{"n_layer": 9, "d_model": 512, "n_experts": 80, "experts_per_token": 6, "d_expert": 96, "d_shared_expert": 128, "activation": "swiglu", "moe_layers": [2, 3, 4, 5, 6, 7, 8], "router_score": "softmax", "normalize_top_k": false, "routed_scale": 3.65, "balance_loss": 0.0184, "balance_bias": false, "router_logit_norm": 1.5, "init_std_router": 0.0327, "lr_router": 0.000508, "vocab_size": 4320, "norm": "rmsnorm", "norm_eps": 1e-06, "tie_embeddings": false, "optimizer": "muon_variant", "lr": 0.0121, "beta1": 0.93, "grad_clip": 1.0, "batch_tokens": 131072, "seq_len": 1024, "train_tokens": 516600000, "steps": 3942, "dataset": "wikipedia_en"}
Below are experts of layer 5 (counted from 0) of a mixture-of-experts language model. Rows are named router (the router's row for the expert), down (a neuron's output weights, with its number) and show model dimensions 448-511. Each number is 500 + 50 x the weight over its row's rms, rounded and kept within 0 to 999. Numbers have three digits each.
After each expert's rows: a language model's description of what the expert responds to. This comes from a sample of Wikipedia text that the model never trained on.

# expert 9
router:442419488480508484544497492391500443476550473501440525525632510480514475500467505412434556482494462532488530496577499550455520566473518417506546618444563579479501501605498497448502527571533512
down0:483530482475501525432565562593490475535491551569517557490569566583479589552537492449449559481513479532420515494554546465408542481516494499528469517470498482602427347427507557531401528574494477
down1:468548450456516503548530587614446466429505475568550519599437451551537492409504474546438419492526504481502576479437535459599469544470480510486506490547452459534532550553471550563530435470456469
down2:565480552418535390455448481540507444466467524583485462468468600486518431539541516470541473601577556425574493605514443546488490552467507425502543549620457471448439597529525417527476467548487478
down3:476513451461494519544505497379442463450560465545484518511524554511485623531530420485511521481468488513591535513532471474588583452471454539411459499456505540487465627534437544444497499469535513
down4:398529555536496464462451453529463367481454538488445447499473495578501438512495572471453547585533493464553463448507506468526464480484484607386487445497554501529530541433386533534576517461480491
down5:538441534545494512436494494529397473577405458569455493538421384614509524469531595551516482523529479447481520486437492446520474481475432424491503438514482502511538439484528526522473552561494540
down6:443432442460593500520449610471451466453461537453500567543538460492434451443534471601548468560535492526429551415467565547519468593490486409539494558514421444544481549452435506533475522535513410
down7:571504464401544503461439487510463485545413567528483419495427531577488493550518509550599580530487480488490460506492579508457496496435491515523512595572564495455508524559482436568461452470466444
Superlative suffixes, infobox fields. The suffix -est in Nearest, Latest, plus first, only, most, and Ph/qu pieces, often in infobox lines and coordinate symbols (′ ″ °).

# expert 25
router:559509520489582425478497537535432520544524531487559521518511535535542487552422551480578558473465545516516449489523469546463471594480543527489481489484435488442474545438546421472550440542541418
down0:478555526401461517476471560472479524466527466525560522541490534461576475512499515511515468542516507543469520564440485478373516564527476491558582502467405478431550435508446413500553576568560489
down1:489433577424451561436488524513524455570441469473454509474429525488506496553606510531539414487471407505432531390498473583526522453481491538451522488535555561465499550500496500456514415529508507
down2:419528449519514484530490472502524493479542462561495512533478378478421520431566517620574510543438532500497603502606639546525449547548484561423478515531543548519466539541471604447442529569469521
down3:527526583483499476498433487459468532530451478476492476537536521516578367421508485561523521526565528451480482506531506504481570587500607557546480450481407520565535560560502502557601443429511527
down4:541538570597375453455479486499422479499559517539557568434522503430457411447514546555498556577467488620491593414525581498485432503531528465430477526486579422493535483448607520504574449510461519
down5:457483615584484395502454468516624490547580521523533485430509569518558455497492520433475465584530546538539504481537532541472528442478503509537499507502514455490538479506519505518480434511562362
down6:457515558465504531473634530487423515498510438499441498521423495405527479549502489415508407432549511508462485552450522504508410520577470521443469520539457480490489521463472476474410450397490588
down7:442543470543553468614459505464457540463460542623524467513522508498475568566519555497446479503449479455470585442644474527474480489443475517436467549529532572512506434598394505553517498407472451
Auxiliaries and colons. Auxiliary and modal verbs (can, would, was, are, did) before not or be, plus colons and commas in lists and labels.

# expert 48
router:563465452500568526458473635422523400524548503523407524444544560482495510579437477516613448572481549591498562515439514536434501404426561584491512496368482444534464492450472541548501550469474480
down0:539507547509473509399565462567489443517476415465556473430482584473460513574455518573501551494600444532543459559497567465465504451580589505515471455548434525465527438501590522491451505452541503
down1:501437496490510422468507509454552600514451504597444523607570499503493500440460508521462491490446421529557523555463419427468547477459404517438537510498502409475535474405408573510525527464540516
down2:457472381436495536529401520470581520539518593486536511495435517471449418535477622454499501526552523500600381500577587427387511538470443502488490523509514521487534445441442533409514541440480458
down3:443502554540463540439582539537450403484416487499402419543529513523469516389541509456553499483582406468519558486492450595473469493527478473548507544551558464506470462384453487543399522487498488
down4:458422467554509476481524461600490493485440553515441484410462484500452514621563459568511400499499493482469596484456420427478546434488407303572565445460501480469551423482461544528494536478479451
down5:488513461451446483513509587509491528468509507527482521555496569487527475432549463541522494472499473514437566553545496473533570497490466448565571551491558569504477531463533411517475396578596470
down6:530521465589474484446512494509484543533513622403480562564560482543439414477506501521491441498536452468501555602525433589474502393598515528513480513550502448462577463504547510516520441458547478
down7:464477530472478447534427528572431512541473457569465566528453433468533596444513432558502530516500553618458458451433478496589536494468434408620425486513471580568453585488599564401528520507493427
Table header pipes. Pipe separators in table headers and the first columns of rows, such as Score | Country, Place | Name, track listings.

# expert 32
router:501486525453560411531443475477487423466438591455427584456416583511468571468472516562497507502583547516528504484512522456421564562491472549469454523432486532422395502475439428600496503487531525
down0:427510568546615448492470544557471473477412546616558589519503554607525495405511543472534505513443531461450468512466480469511480407469400479502588491509575631453524522527537493413487496546393496
down1:502444492440548503535515498478459454456539391525501510527480506484548515555614580447514519523571629523500670461455567531449436537482489540521504469475442464515517466547513525599458498470519481
down2:476488407478576421497570466502582444498415502527514536476489468509482470582602467616495503557499463518433551549456450536464468541457563469486453498525506514481500471480487539534500545546511495
down3:471509585520463516558449533532478430502498543451530475464480465467528532521592516451526464538506510617487484519516473503532537375557528525467501503475553493551582404555514587473465569446416538
down4:478533486487493484473545503485536490471450511534497485613545616565409580515490531535467510451553471480515554498574378474570509588449507445470530574536536460436484519460461516529535536437509460
down5:477520448473471494424506446514474497558427406434498467497596535472486516525587391463510588474506500551552525610459542431434540498560582520527528499523479512509461486602459472425482512499477538
down6:475464524584514505461497624435504465540594517529523563472515343437602554487551530472454477512509496524515471475618574475527479538528412539416438565562518540401607577534533593448525487506516578
down7:458513469486467484485481475539510552430429451417613472468433553456569486506481591467547526394597547480529453461427502422579547453452506422447481461495474476466504482418533552352513472467538434
Copula and auxiliaries. Main auxiliary verbs right after a biography subject, such as He was born, is a mountain, were moved, has been.

# expert 22
router:552557496443525528448491591404419509491500490445578438448447536367511507472390426531509546450472449524541422434537471517587562480470570460530587484505380472470473435501518487457561462499477556
down0:460438536500459524511465478512618468490558432462534547383410549496455509490515507520514570526544490552493406608442519580515517427458481515396492482436592529518511568449499483448473556384480528
down1:518477559538503519463466593485478428507537537416469459454394603523457525469511626535508518445479463489460558498399523526464399496582535456503449567407518559455481475459418426471402576555593429
down2:542609447427566532519411433516381568480531503402487537451452488504566477467440501481509440482505509473537562510467540525476478538484440543500561498474502478504513478443578504534530600481546550
down3:509405514573529495510480522478513476542511544504531490499438512469425544401500452407563494514494542469513538478525507527450472655569525483376552430444523423483479424463527472455536477403442495
down4:479416543512590619425536568493449500459455438494488473473509533558561442485502440597505428500535456519569460417571541503550527493505535415526548520625544450535537493467583485324597462517477543
down5:450522485526449497487634355529455524551569568535530516545483521575480528499465519489501458531559575525499534520572487543519489477426510548510520545473421475540536499457550404579559462593371482
down6:437554484474436450473540495525473442511560494544555521485562454481516526433504508473525564506540427568563375559507547446507539545457594547440380578507447499539537578488473482435503510544506507
down7:546652420515518513534412498450493486559594430548486540563503450468409539590532419524462486442496435432468566519435410415500569445456496506491467537509553548420472473479594557452528537531491501
Line breaks, odd fragments. The line break after a one-line description under an article title (Indian film actress), plus rare letter pieces, k, Mc, and closing brackets in LaTeX.

# expert 33
router:516447538423517520456538591509579492447497454544534437488526469364423468516425485480457400446480574509550456584463503410471460572515426481448563497464407560525456407519426473443467463534451529
down0:492485474519487547546536495448445556489407554455557446465542542486526491552545569480592447494380456436501529588575477523499452496533434534481429549515567469515530540518598517501580551482472423
down1:462416525469589471510525555467535426458480509547438489439471492504496528496503635435422507488533426453479457451519477560577532519468461484468558599502568460451562420543521488402507501570523542
down2:561534441528467463434616497499487484525486412498494508604417513611505443396435482465509585544536518614604407454481471501545565521498578584495535424475474455469515525392432552524536464462558474
down3:540528590527541560495458609534460469445520376465527535428449566490404422418452497473448511471478490529421445548531437508483443445458492558519476519466475509444439527547597495547430571444476435
down4:482525559498434477531459510539493516515586502492504443444468478498524486579538520568586532487540430449519518488480523516554522539482489508571371430454522533583529542639536519447467602549507501
down5:478536575595494464500472468549460511532549501467420512450554534532534461484451557459494476455566479535425588400432458498504524410411526522556507484499476505498523478498455519463540452520537534
down6:490465585459478478447486508514490537475527546523500451548482521466521560446440460619408522384459651547424519508381512511477580481500544563484516446401458487465501534542450462484489523475442441
down7:474506485571454468518466603502500519539466533545532403587485545463490494461431474543506469485536445463570554528444527526452565557484565404444609520542427535548553525506556546530431552551544475
Line breaks and headings. Line breaks after sentences or table rows, and == section heading markers and table separator rows.

# expert 16
router:614504463534588584468546491528465494441430499391554489531472479426459485480432469504534483533549506518417616492489561447571445621480519554519471499504587564474455523491565575569496472453571496
down0:559509406484495524567526535469519579403456436546470571440533446455499457486478483547596503427589495480562471515469492469450529512465540502514526478538595480588534487516480598485503443547458530
down1:519504385521500528519505521484481484494541526429502487488454478506523527435526450527539440584579521424496593466522546499549570464574533479434455559505502435551414559469466457575496514513489519
down2:392532451485544458554473479445523555541524536554385464626539392521504525493573507505457503501502477487469456437579567516563447522538511530496483486467517466523508456472453489438598529483506599
down3:583439451522527524364504446517545550482578491454493555498546444565574539478540422512554530449477508587498462571475451422504545374606503536509522533449526538528459441545580586520516617477429450
down4:499439505504438520457533456454533603537466461438506393353527408533489414510461645342559478572542447483546523482576508397532518480489494485453560441500508529488491486520528584449492548571450513
down5:462521505533370484440430492531478562544477501517516461412536560457529597502536519429451457551561464466545449493438479565444440430480464504512399471485485576477487506543376660507486623456435515
down6:580576537588513526482457463481477400512501488471610498465453467518503676506584566391535484626500517414442594546498436542493441467520540462520519483515487580458558503443499514459513481542488579
down7:567438415482406510479522451493507469521485497465392558504499486555561473491490584450485572465505482565483529464549422475521566436589508472481442507528461576526608509493473550640470497452588428
Table cells and statistics. Numbers and word pieces inside sports and statistics tables, as in 7 or Sw-im-ming, plus nouns in census or sports prose like capita, home runs.

# expert 10
router:497487542428465497545479544527542454537493530450449493519551445554475485488485524550509425479418554465473563480517573473465431565542503451525556496548516463507501496519512507472579477558488473
down0:521505541514550480514486463537439496487445423509517497476427451452478431593555483536555422464519433606435611572506492546493472475487558449551545508476532512593468472526578529458561439483453541
down1:455590549470568418481434494492576516589496503439456493522544530515466642458466485509473445480580457583447433487556457600528439454546443476519544515506519518428466435485503395426580568507483543
down2:573556473415465552553507439491460485605517452506517463577539512505472427410547595513470586512463395516415508298575529466580494474402599488548496490539535475484517542550471491518531432563499446
down3:474567430457566514451467504495431471552470481544545497542360518501409471554461380431569420501432466595597409519573470487476451487484457473559504527508513436355521486386527537466496502501480498
down4:432491481555606533595501546409464485538526473542413444529392487576513396484561546467494475593479505369556495508466441442561497526529509505492567499410501559393533465605477416497589447593540485
down5:526531472497512549522534533507461456494549535597520487561568470456498558493449399524528500423594459473532444591436615407633482531510399436552510477543513490451466458444553603470453554495528471
down6:517479431501560453515538578495470510597493557549454510542535438556461546572485556491566542582479552547528526534553645548550549476442512430568475583509488517425480527496522476555542404539505497
down7:501472513570539530509470454507548474475483425481475477448580498657511491548479439501494473550576441407575520548496492523416449518490466437499507497582439456557415438581487448510539359464519566
Personal names and bio fields. Given names and surname pieces of people, as in John, William, Mc, Dary-l, plus infobox field words like Born, birth, coach.

# expert 3
router:442461466563483368507446423516412456441517553516499484628541510540452505480570500522458503526528531620467545487407473462491521463526585563453480489509376587462402502539466562446496473446440551
down0:501589570464534495413512462458482613419496577473452534473565466485456438481491517518444580493518442529486431552540438546454440561496555480572565522540400566559563494525456576490541514426466460
down1:404461496471499490474424462519553507524559551487486443490462552528465475519430504446467542513500518460404532511526595547440455506565471473418508482486452540483412509497437413485566435523453407
down2:468502485526535501468539527551442485652471486477500514423490507481597573606533458487461457522422450542518492461439583493536484529506584490447498523540519495521501473533501495543501591543419461
down3:536424537599538502571474524535539480432565504494581443494561588506488413494449534412471509403489567519417493467479551516479515510589548458502435496431451534560568443487498549415526421513509432
down4:526461463403509473513516518503529459598448402493427479508529567482508430463492507517534424422530429483490578527443447482464511541492581419500587489540475543508481636470529580481537463565419524
down5:466498539519488477410473482516564411529530519469531460548398538399493538489528441578558516517483565482562480547418464457456454541461461564492608365574489579507500467481471461484439490493430522
down6:477505591488499490485518449511452396550386428455425558506487543432558424546519444479440555516477564497519521533503548499552520523490464539468556500487537590555554494533486434455546530455578545
down7:551483597585519601491427518473437536454437477477498539487460456518494464538450540482553519485548418458396509447520507525518544423520532620409530469525512548482531622508432585434485538452451460
Prepositions before noun phrases. Prepositions and time words that open a phrase, mostly in, of, on, from, during, until, early, plus following the/his.

# expert 51
router:523585490513449536539590477476525505546499570549499549506525495433477415563497439638538542489426547543537483489550481497505550546525464504484570449462448466481499542499408570488480481592545504
down0:583476510580458527466516503529436503436501510556537469470390432529475497463397490420429433487447516492524488487492457521538460553461509535468504510528466489599476473510439378563520552521565465
down1:549519375557531467570499489474509609454492496436445527591550421461457580565515468629516544515548590528434500527422536548462431606430465573569480553492490443519539538549594537553455523409523553
down2:429502429510423644523501522432491549508561508486519448377474534485457497475474507377442551517487554489557508515585592590513508604466585540520412478418426422428466485437563477487459515462493513
down3:496516535506484466487557425509516454533449495420405473511515519505541461465412434398474525550470492501515565503548569437626526550490520430540405511551460433540485488539550477453561457484522486
down4:515598487480510540455427505564471449441488520457450521460492383499548378451462557472540545419462556528510439547517516518499458501543377424443480412463556490547556418573521534473565502514482472
down5:492473412459386443497529497538494528519475527453538473415485447497543469489478614622429451592421493618498473479523434566493481520503503520501529544550562587432525489476511562518555408548407467
down6:535503500407417458502501542441569492481403522489424438546582553469493510502489531502588497577457444586464545515569599540513559454506532561414570490482479572527539465571566435560527422535445492
down7:555623416515439525513527557589519472560533560503556523456403580553422420449481547457481599490462494544529481474437499387467492509438526631534458465616413453459530538372532527494542545440489527
Articles and c-pieces. Articles a, an, the, this, each, every before nouns, and the letter c inside words like transcribed, kitchen, Moscow, Telecaster.

# expert 52
router:521594535452517410560534584529551488502547531500525484547547462558509458524399462484471521551541524532482562578548463497458427553448500440582512495528504464452485498478518428481496394455539469
down0:488545533494483531552524401517427523495448476553470584457549577502524485527504574424552439477537571531475464477525470564541444507526464474551478520490451524519565506496467547555569391508501539
down1:475463537435468478588524460476509473448488471508448569504479465442464577427473459516438493412448502555384500421514500411499509456449479455577494463513477597529539469572596498568457522473457445
down2:552486576477516607610470433506558445519568384421561464401443461535536444493480518429508472541559595388444460425423442444477488512522488434385560570492497551480505578524451530535457542438490532
down3:471384512470498506492506465478545460528478461528498421527459479562523487464521518481429433519499476540471459550479448513528595516515589523511504455498520486510459494553547408467501413411417510
down4:495532509530634524531467477498491449511553443467489502568432512523438456501430605533543506543572397573521489527515559527560491537465401459458479550439545459515540541443560507530516504543487559
down5:463493455392470498385567529547541469543407568427574510473536489506493615543498495480426473437472473595495462545512444551552465505551525562463526444531643470487507515529589518503464560475494518
down6:510510564510598600577509478545428462548503538544455516543459536528591457427501500435528441499512457537456520526626559482444500468412487455507508417526451447475486465462526521498461479580466507
down7:544567586421496488491444585502479455389294475480451524492483532521565524571580484482494620501488520465532539532436410505536503569536459445508502479475587508483477505470500444434488471565458518
Piece and, company nouns. The piece and inside words like Pandit, cantando, Standard, Band; also nouns like March, company, Group, Division, line.

# expert 57
router:522574518504446522542528546529459544496488512469404420451412549509574514391446468527517496435465402453514496483454432511572477452566512371510604531598505398477523486491499462482474420514440596
down0:513496479589527506517518550511451571422545551490573475480505507388507469505418597525565536509541425457554453490382482603449522425433478464575506388509464626601585490482550492506400503477627519
down1:485482517534547478559535535507519584481514412474523399481592465479424572508447543528406549553550531465527500463423533586544553509548516598513433484452466501515448468525492603572461553536609479
down2:501516492507594407440527420495476462531576576507501491474353501521567524574532507528524487434523515569450473468515533422504498535580575514503495479462449604445495451502443473476517551388449523
down3:396516493554526499547415476532506507483447457540462467517574523493525479544462521515478459432488431596475566483454526507487533528444543506518495557519488506499453559573526435519475454446531487
down4:549492478575512559497461572548557541580494531476453521515563536533507434525534466543556575599468537495480542575467498529527590454525480456481451509468576484384593447427463547553505438431437466
down5:459474582461591617460468468549508481453539487454559509532520474544574570469464404495413443571439459562464478490517535521464547428433607524469501469564487487634477538495483539454496509439459439
down6:463572506466526470460485545477496592487451519457530539468446490431560487500461457553497524430548465490465508485574575493397462433544498556531493439520486494513499542501508456478455426491424432
down7:487537512491619469492423436519520480573466443462424511519497439473496495472550458495531535453544490483524561517492470575434363490392490529569414406535556465461524454414534466501525540456415506
Personal name syllables. Syllables inside people's names in lists and tables, after a first capital: Cra in Craig, Kra in Krajicek, Cos in Cosgrove.

# expert 6
router:548471443515579465460457479386472427571489488541498566474547521476396497562394453453584500537537559570443523503542493522419466493496508549534466512433462509541472548553451610577536471589489428
down0:511561626419487581474421571568466455543478515533499512549503528571586406606463492474569506482486471535537446499524399523574579443482483501486498539461540540407469560508530473426559463534549489
down1:569449534523569582414401545452469573493444444470527506493551618451479393617475455512451487526565570519581558549584425485480440523554512519521512539426476472528538511639528481510517447523507509
down2:512553481539592567526485517526528565458597493501449566338435522595490483529414439480493473505494490470535474535529576533518472466493478473559417481465439547513573478544466478471515486464461488
down3:566485535485522525502465479611478439542497486501456517504587534575514506446462523509468553513473513370475472399549429446467560458499429501548512522474458471501552523553514519441524522443494506
down4:489493548476410505511534567384482564489518438541612463535425501472496474364503502552526463437551512493506539525545476495542544566462496600482533510462521482503463534398470438501525534494488486
down5:583554500451496467467513526461466423554507461531420555477482516480549504476441464509420486478472462483542466440474530478422408467477570537530428432538512413528511430457430419439515431473533481
down6:479553516413523546492481502449535589497480526496532528449441492457497472526542493501497502507489449447480462496460498427513466489365645473586475459519553359575472461489429407519458464493420475
down7:465438504491507575476468548495505497518586542484513493441464470407493473551494457458511570427552471472472552608520557472475519438520554499501501440483473470484543450453435431545424458493532512
Table cell separators. Pipe characters and semicolon-ended cells inside numeric table rows, especially election results, sports stats and vote percentages.

# expert 30
router:435533575562504587521589513523455497413567507517525476570478484555444499569557460437443446402485540560458559496506407461530563507535548570432505460462462508415510545532563583472522515465566464
down0:498439468494446499533481518539536415539500552531480518557489618502352591490445469422494416529508500532561526526505561551431443517510564579548616489493512510488393580512475524499422500586453454
down1:521521513343443479461451387452517534518488494533523504427474492527436486510439520463443574531468469494553481500477441538546523439594464485547451528536552539594564511529528554481605549483479445
down2:484492572481485486594477521563506447471575461486526506482499526472496511391446535511480466550496559484518462549609470545508468530567477503545473564494526496480539421525418572459548543649458425
down3:576550506492448597520446524499465490476491488494486474512485477411516404455545474577536467437525525503494545456519510572541454582564461471471479465422549559472516534505537435570506432553464572
down4:445452480434455536436472502597506457499396498458385400450507556561494455593430394474384537553534471517523466486465516488575428505525451527515426479476492403456425467455521454482434548552533512
down5:488549491440418501498548526564576453513488554558441422436495488561441548483486453464543507457462461467493535559545377499509540560574537526524410411516502456584436335562558520479574478435563588
down6:505417543526500492615577556525556427538535455481499500558510451484496481509490483536532508432490450444437503456533482567436529542461530479536507516480603510469524461553501406521508498489468408
down7:406497572436437438461457491510460593495477450455454496452575594500562489472422495519509560460418424519517449535452527607516494441435456486468508513541482552467434449566558417524518544415530601
Noun endings and places. Middle and final pieces completing nouns, like em in tandem, uth in outhouse, and words cent, country, York, period, house.

# expert 58
router:482467592513503473453543436477506522562547563602510483512444620565454468505491481480466520511531534589492569561516466540433534442472493506485478541513608450408406457602506514493559537514486482
down0:490505594571385592474482500508503474561576498469478490502541529485451439305533438430545415422525471433516416540538461386536519444488557477454513446507558512522490431538436387572503480510541506
down1:484567530507497505509451571559530508534478503468485511524434566475511558419512497472445520449515464500446511478524353522407504443405492497559484429473475496562494541488529519567524409601494536
down2:582479452471533492536467552509500423499514463447515513510544496526532449481585506542476531425522533536449485497624567520556502431487508543539429472544508498482540514565532504655522461526570406
down3:497380407466576500494562502497490582478415462564555467461525539397533635511431577555528568533533519509588508501427468553604500517448512426552496493479510525485480493527405444654576541516411511
down4:539425478493467583450462489475509523600502553504463463550522544558540549474471443452489426514398581488460506484501483488593497437507484427517456508467417593479561550526495549518539527443412548
down5:492413449516494508479420495481555539509518527526436502613574434558471592580529466475436510496434429480485495504518502516461550535490520406452484566495456516517403419456473575459548469528479453
down6:505537558544530390420414521420517529541468520464512505550511481553524498547442602542502457461508425552438516450427512476424523505625485471376471530415472585488469514535543571571458508539467496
down7:525555501544568431487485510498498524434514458567550450574469516584455543416406525448513461513609417544507425407553523489552521504616472566487502471489455420535496543476501377508527519477534482
Commas and plural endings. Commas after introductory phrases or clauses, as in In fiscal 2019, plus plural endings and nouns like teams, points, students, normals.

# expert 54
router:576470580509498519549492518549454494437484515444410506515476399458527511543500512500435462548504455463522540555425516620517537538493443428514547509645412535451516485499532490498562477501511614
down0:532460441461476456505577407542494472462487578518489503565465529515578520510416503511494415506493484504571524506557481473545502561484515477498514479558447485514468456560483467554474485463550442
down1:473545576398459461520476484491522523383589518491554581493448424465580519453622529512506525413494489485537469509460480532484427483493522550563472488526531557537479487451406503433497503524552491
down2:510549444521485472444533510497453522473576469435569492556493456466415467453501510431468562514500465606517482556452642515623478555469538500530573606581524549398508413495518495503504547536489508
down3:517534521543495497539569558540411593473516498505535595452502443487564465488531550448515480458516501530522542403372529585521494532586599548519429645424589473436525501474468574485463536521498506
down4:564514423565400454561500474478548501531467480494456557507497614528451495421481533477503455493394533516438496453561534585474542537584486417472574511624579473563537462478432506557563498473479517
down5:570409533442538592504530471503576425535517442482492463532529471471495472538485442587511497447586504492494465502572477497480476468573554424531451410514490499471521547448454580588501474452520508
down6:586420442493593532512430545480542474558541509518492462553567463510443540483594604541495433496448446491591471509563570606492514492474525460447451501521509412552488526563465513524418462363435516
down7:520570619500446535508533534565488571462428397581523538561469407528515438428531487551539540405465515450445548459556437532541440534596472555491556548517431570458524444515483554547553473423468556
Score dashes and name syllables. En dashes between numbers in scores like 6–4, and early syllables in names and words such as Jan, Mus, ourn, prom.

# expert 18
router:498555428538450586458497598457420550514540551464453503461449608510454546555494467431521520494500441481543565535488542486545477545447538481531481477513431477513533475425487396525558510455502531
down0:442563401523512486431530602392527431479487495465483453540494502490448460509490457496498425554586489466498479544467542495439566475526451382542433496512423570471487545451430433540509410526516578
down1:581505473541572572504537491514477545535474527457464535531498517487533455477562409436622524440485489577453448407501520523503493513477440576587433535519472415543437511445500494506453496481480513
down2:414525598526453641508527485479444523494525452578595529513593450504511402483538463471580419444449421522511560541510483481550543565579530477558460444496563531529588565451498532439477511522479596
down3:462597494426489571538496529459495529562535489513497390456473470530477610538515412481502390538478455565534556506485454510486397434474512639507533520451510447408476486482506522434473506476449536
down4:508517525385549446534509488512459497571480474480523586476423493588425505494623546465469525452564516487534473516560483537593622415508557443458629560493471419426560596562453494414562578545432470
down5:448563447535498543485546490472501484556455574463472536514491493434452522518430649498554541528479487483516453527515461488557514433522545481435516562460525477483512510595436480449434580611429529
down6:493532481493515474573506504455459512461464588524471507509415438520488498600455592363540458543576503530557523484502485529523540509434530442491528532566523487556481505516483574409608519493421436
down7:511607454479457448509534583508528514510382482468517446525470474530580473482489464572483491529477488552439441482546565480598497431587416537440519492650518457506581517554507517444563496532510509
Dashes and infobox labels. Spaced dashes and hyphens, the piece ab in Constabulary or disestablishment, and infobox labels like Location in list entries.

# expert 15
router:466541494498411527502510564554529439523539505523541552570461535559507460455486523514410459459470446501475445438419521593458520442434432607487470511449423458486484537532496521486522526433485496
down0:551536385470407454605571539556492453558535472499477477486493450468496459494485566530433523573474499534503528550576449545471564550519469498457553575453548385514516562501542457533449440500488428
down1:459475551509487501506466488506464529529502499372513536458390539553550541535596507490536528454493525519520520514415520473517472487467415584560491542472558522552510574512482534522481511377464513
down2:417475478525529462504495474533474467480464489543464470567474525531515558396491467487491532573459507497467532455486586473522481493483396569498476547502542503485467429506589514580506555495496498
down3:510556453506550571412475521454557492461531420476484492548475536527531423376495549485477570469522471453515497516511484531422501457491547446606393538463432533510505499564585567544482478498488535
down4:580559424480539468536480503501491453547543529441546547447421572440530511510482449528494550534546499482575524470467557465483575545499468485477415449501486481479469506509593485453427417454584445
down5:533503445607458339568494448550506518523393404454557504431492501528561472426611441471546415491569468472519435530586472520456419425547467548518595497505543412536430442503481520471493533577486483
down6:472623523463533506590371473440461560452433508529500502556472462549559475571510522447526468606639534515469463487550544453583611518500523392534470442468542602496524501533477525511526479465487422
down7:464424517499492489525524482508540535501538553535425488561498581560587545473505591382444556434489585553605501479434526583514482495505497583475591540502478433445466568513506533519509525508459519
War, directions, routes. Nouns like War, back, ship, Army, station, north, south, and way/route pieces, especially World War, plus what in "what is now".

# expert 53
router:400452503415569467426538521479485384457507560520422510584581545481516504439398531470541490603478468424443442555477455520526439460514549500455506578497417516639505450394526583580472444543376500
down0:494540443450553511508515459582516515555537528512547496549645500490608493523547533527493464397505420473526524531416477530559577563512370549549503480507579504528531547468461390594460532398544527
down1:499517514473559541535547505478478481489466539468526475432505450494595487396384472434477471474606456482467499485477558506517562451506526442467557475608471454515520600513508451497504475510458591
down2:446435541443572477427551391446499448475573507492526523466478428515515478576458547489528510566554590337518534477596472502557514477575489461484480492457479366507512437540528420488560426532377607
down3:529580504482486511468465566501454480512519573512437555503489472560531613512543539541485514445499559450564517424446328496525448490525521496499469409529459529544458557557564532400543513535479471
down4:482484501489467544543548564522529456573501472526485538511487461496547462422514543548467567485532595431558451504568454499384445503543479523469493487401525559478509481434503400464477572537478536
down5:501534582451529556560483476453497480547503587410491473458536537520472483446466523456609448514511523464601574611413561501420419373452485440493573500535466655475555505478489506604526429557517490
down6:441486467494424485519546480504586443440498522518622521421466420522467481458531507447504497453492469458548562384498513524634486471554471556468559442591541471465481471424461532550491436437521460
down7:503497455456532481588471475472611532571532560465577492561488448530478491518419480461600592458495503576432478562458428388490587576473488579457463484443526486526552518431547486496428570521567534
Taxobox and section labels. Colons and headings in scientific-classification and personal-information boxes, e.g. Clade:, Phylum:, Personal information; also non-Latin bytes.

# expert 20
router:473437417448541489431542493519556557432535456413449469544525500524549451443548331537548494552503490535501530582518477546497482527395444456432483528476610483518518526368469521502449470497561522
down0:596528439476494546400501510430485571514599519553550514453575473534427467549504491527487577489442591503474547547486451515491416474380606506513525419480421435481496516495469506510520474520569582
down1:496447510478549508485540541456476422452553465530513455443477476455422494576496523490539442470504453505477541572447427519450515540467523434555577502473489444504554509494510463417468430579451486
down2:562594461564485549516496564491410559548549480531549387520433463590534488553532461455559484397493486557550511478464534508517530452468461482457565412547515530458553539435506498559487476443560470
down3:551453506413494517572561468568540518626584489462501461523480509594547450462504592522396535538400440470477446481508501503576522483555465571492512490495498486525492535477463432437506374416476446
down4:522475533507515461492496551480542450469505506486447611490433432566452543518506517454581454501495476466529490536520354598464503523471461498400514477600495561492493472484533424469529437428593496
down5:497458369597531439525509442495490459519492500464428541499520541477480470575442520533526637489495541505533527531454506604443533441487513526462556584472499449445539600517490417510482582498579442
down6:519471486526527441541594510535514507546490527499468531488521525433418489483503509433544523469531410537504432528522550489491411465501493500476492516454428524546530502490527544583569439494563522
down7:538525477460504483427513609680503520592441569529481557486538442524501584407529401478467450524479389470530496531468464538422516526432497485448480545578398455508472480473519512495505431521470464
List dashes, "om" pieces. Line-initial list dashes and table pipes, plus the piece om or prom inside words, such as locomotives, promoted, conglomerate.

# expert 59
router:465367524475501384450372569578576434448478464544519498445574491452377499501487602565405534547552577387448563478566429461552536510496458451532597512549493528458526489450460515519518491475484427
down0:426555452513521448492485424544513582587501474423521464488554472514520455603599535579480573459450480471498542567525519500542486422579473504501478461467580487479534594503590538517513467480589391
down1:480497553618425526476452471496533606568512540448551402423485558483504472501537452521516497538591540511558533514620531445594520425565543401603493446526467500576474527524455540521501441454386486
down2:540563551354551475529479572410513592494507458557509559507481444407481535446482509494632502467441427524308474549509544400521547546513518422508516418512472546583515435540511515604554506425485556
down3:514492472457508570495485477482523589442577565446488452503506556587522422516525474543464610537467569564494540564439463492499434476541426494561411496512479634556507505429592530483473475495510486
down4:504509548398495477504525425563575567523425498567543517557591457548478471483547414508504507468519406608543514465537579475497448483606479541429526507471573488521469544475551565509553565531514481
down5:466514511458402472450415502468519565536536474575483555522527520538461561492510490509504502478464579523481522495501637478484486482466451473554486547538493418578454573485476455484525584549523498
down6:478493506468494589493513456503464573415494454373485453452576527444549513528482450548462504381380479557524508520482515488537518453518464543521514517464465502543496548456559518494391492510505574
down7:542517448435438468501531498510462475394535533518546468452517548424529498511515505569512483517488456525486480437503440438518477475547531520425530415526395528531509440539445518524487469502424555
Personal name pieces. First names and surname fragments, especially after Mc/Mac, e.g. David, Mac-Ar-thur, Mc-G-eary, s-urn-ame.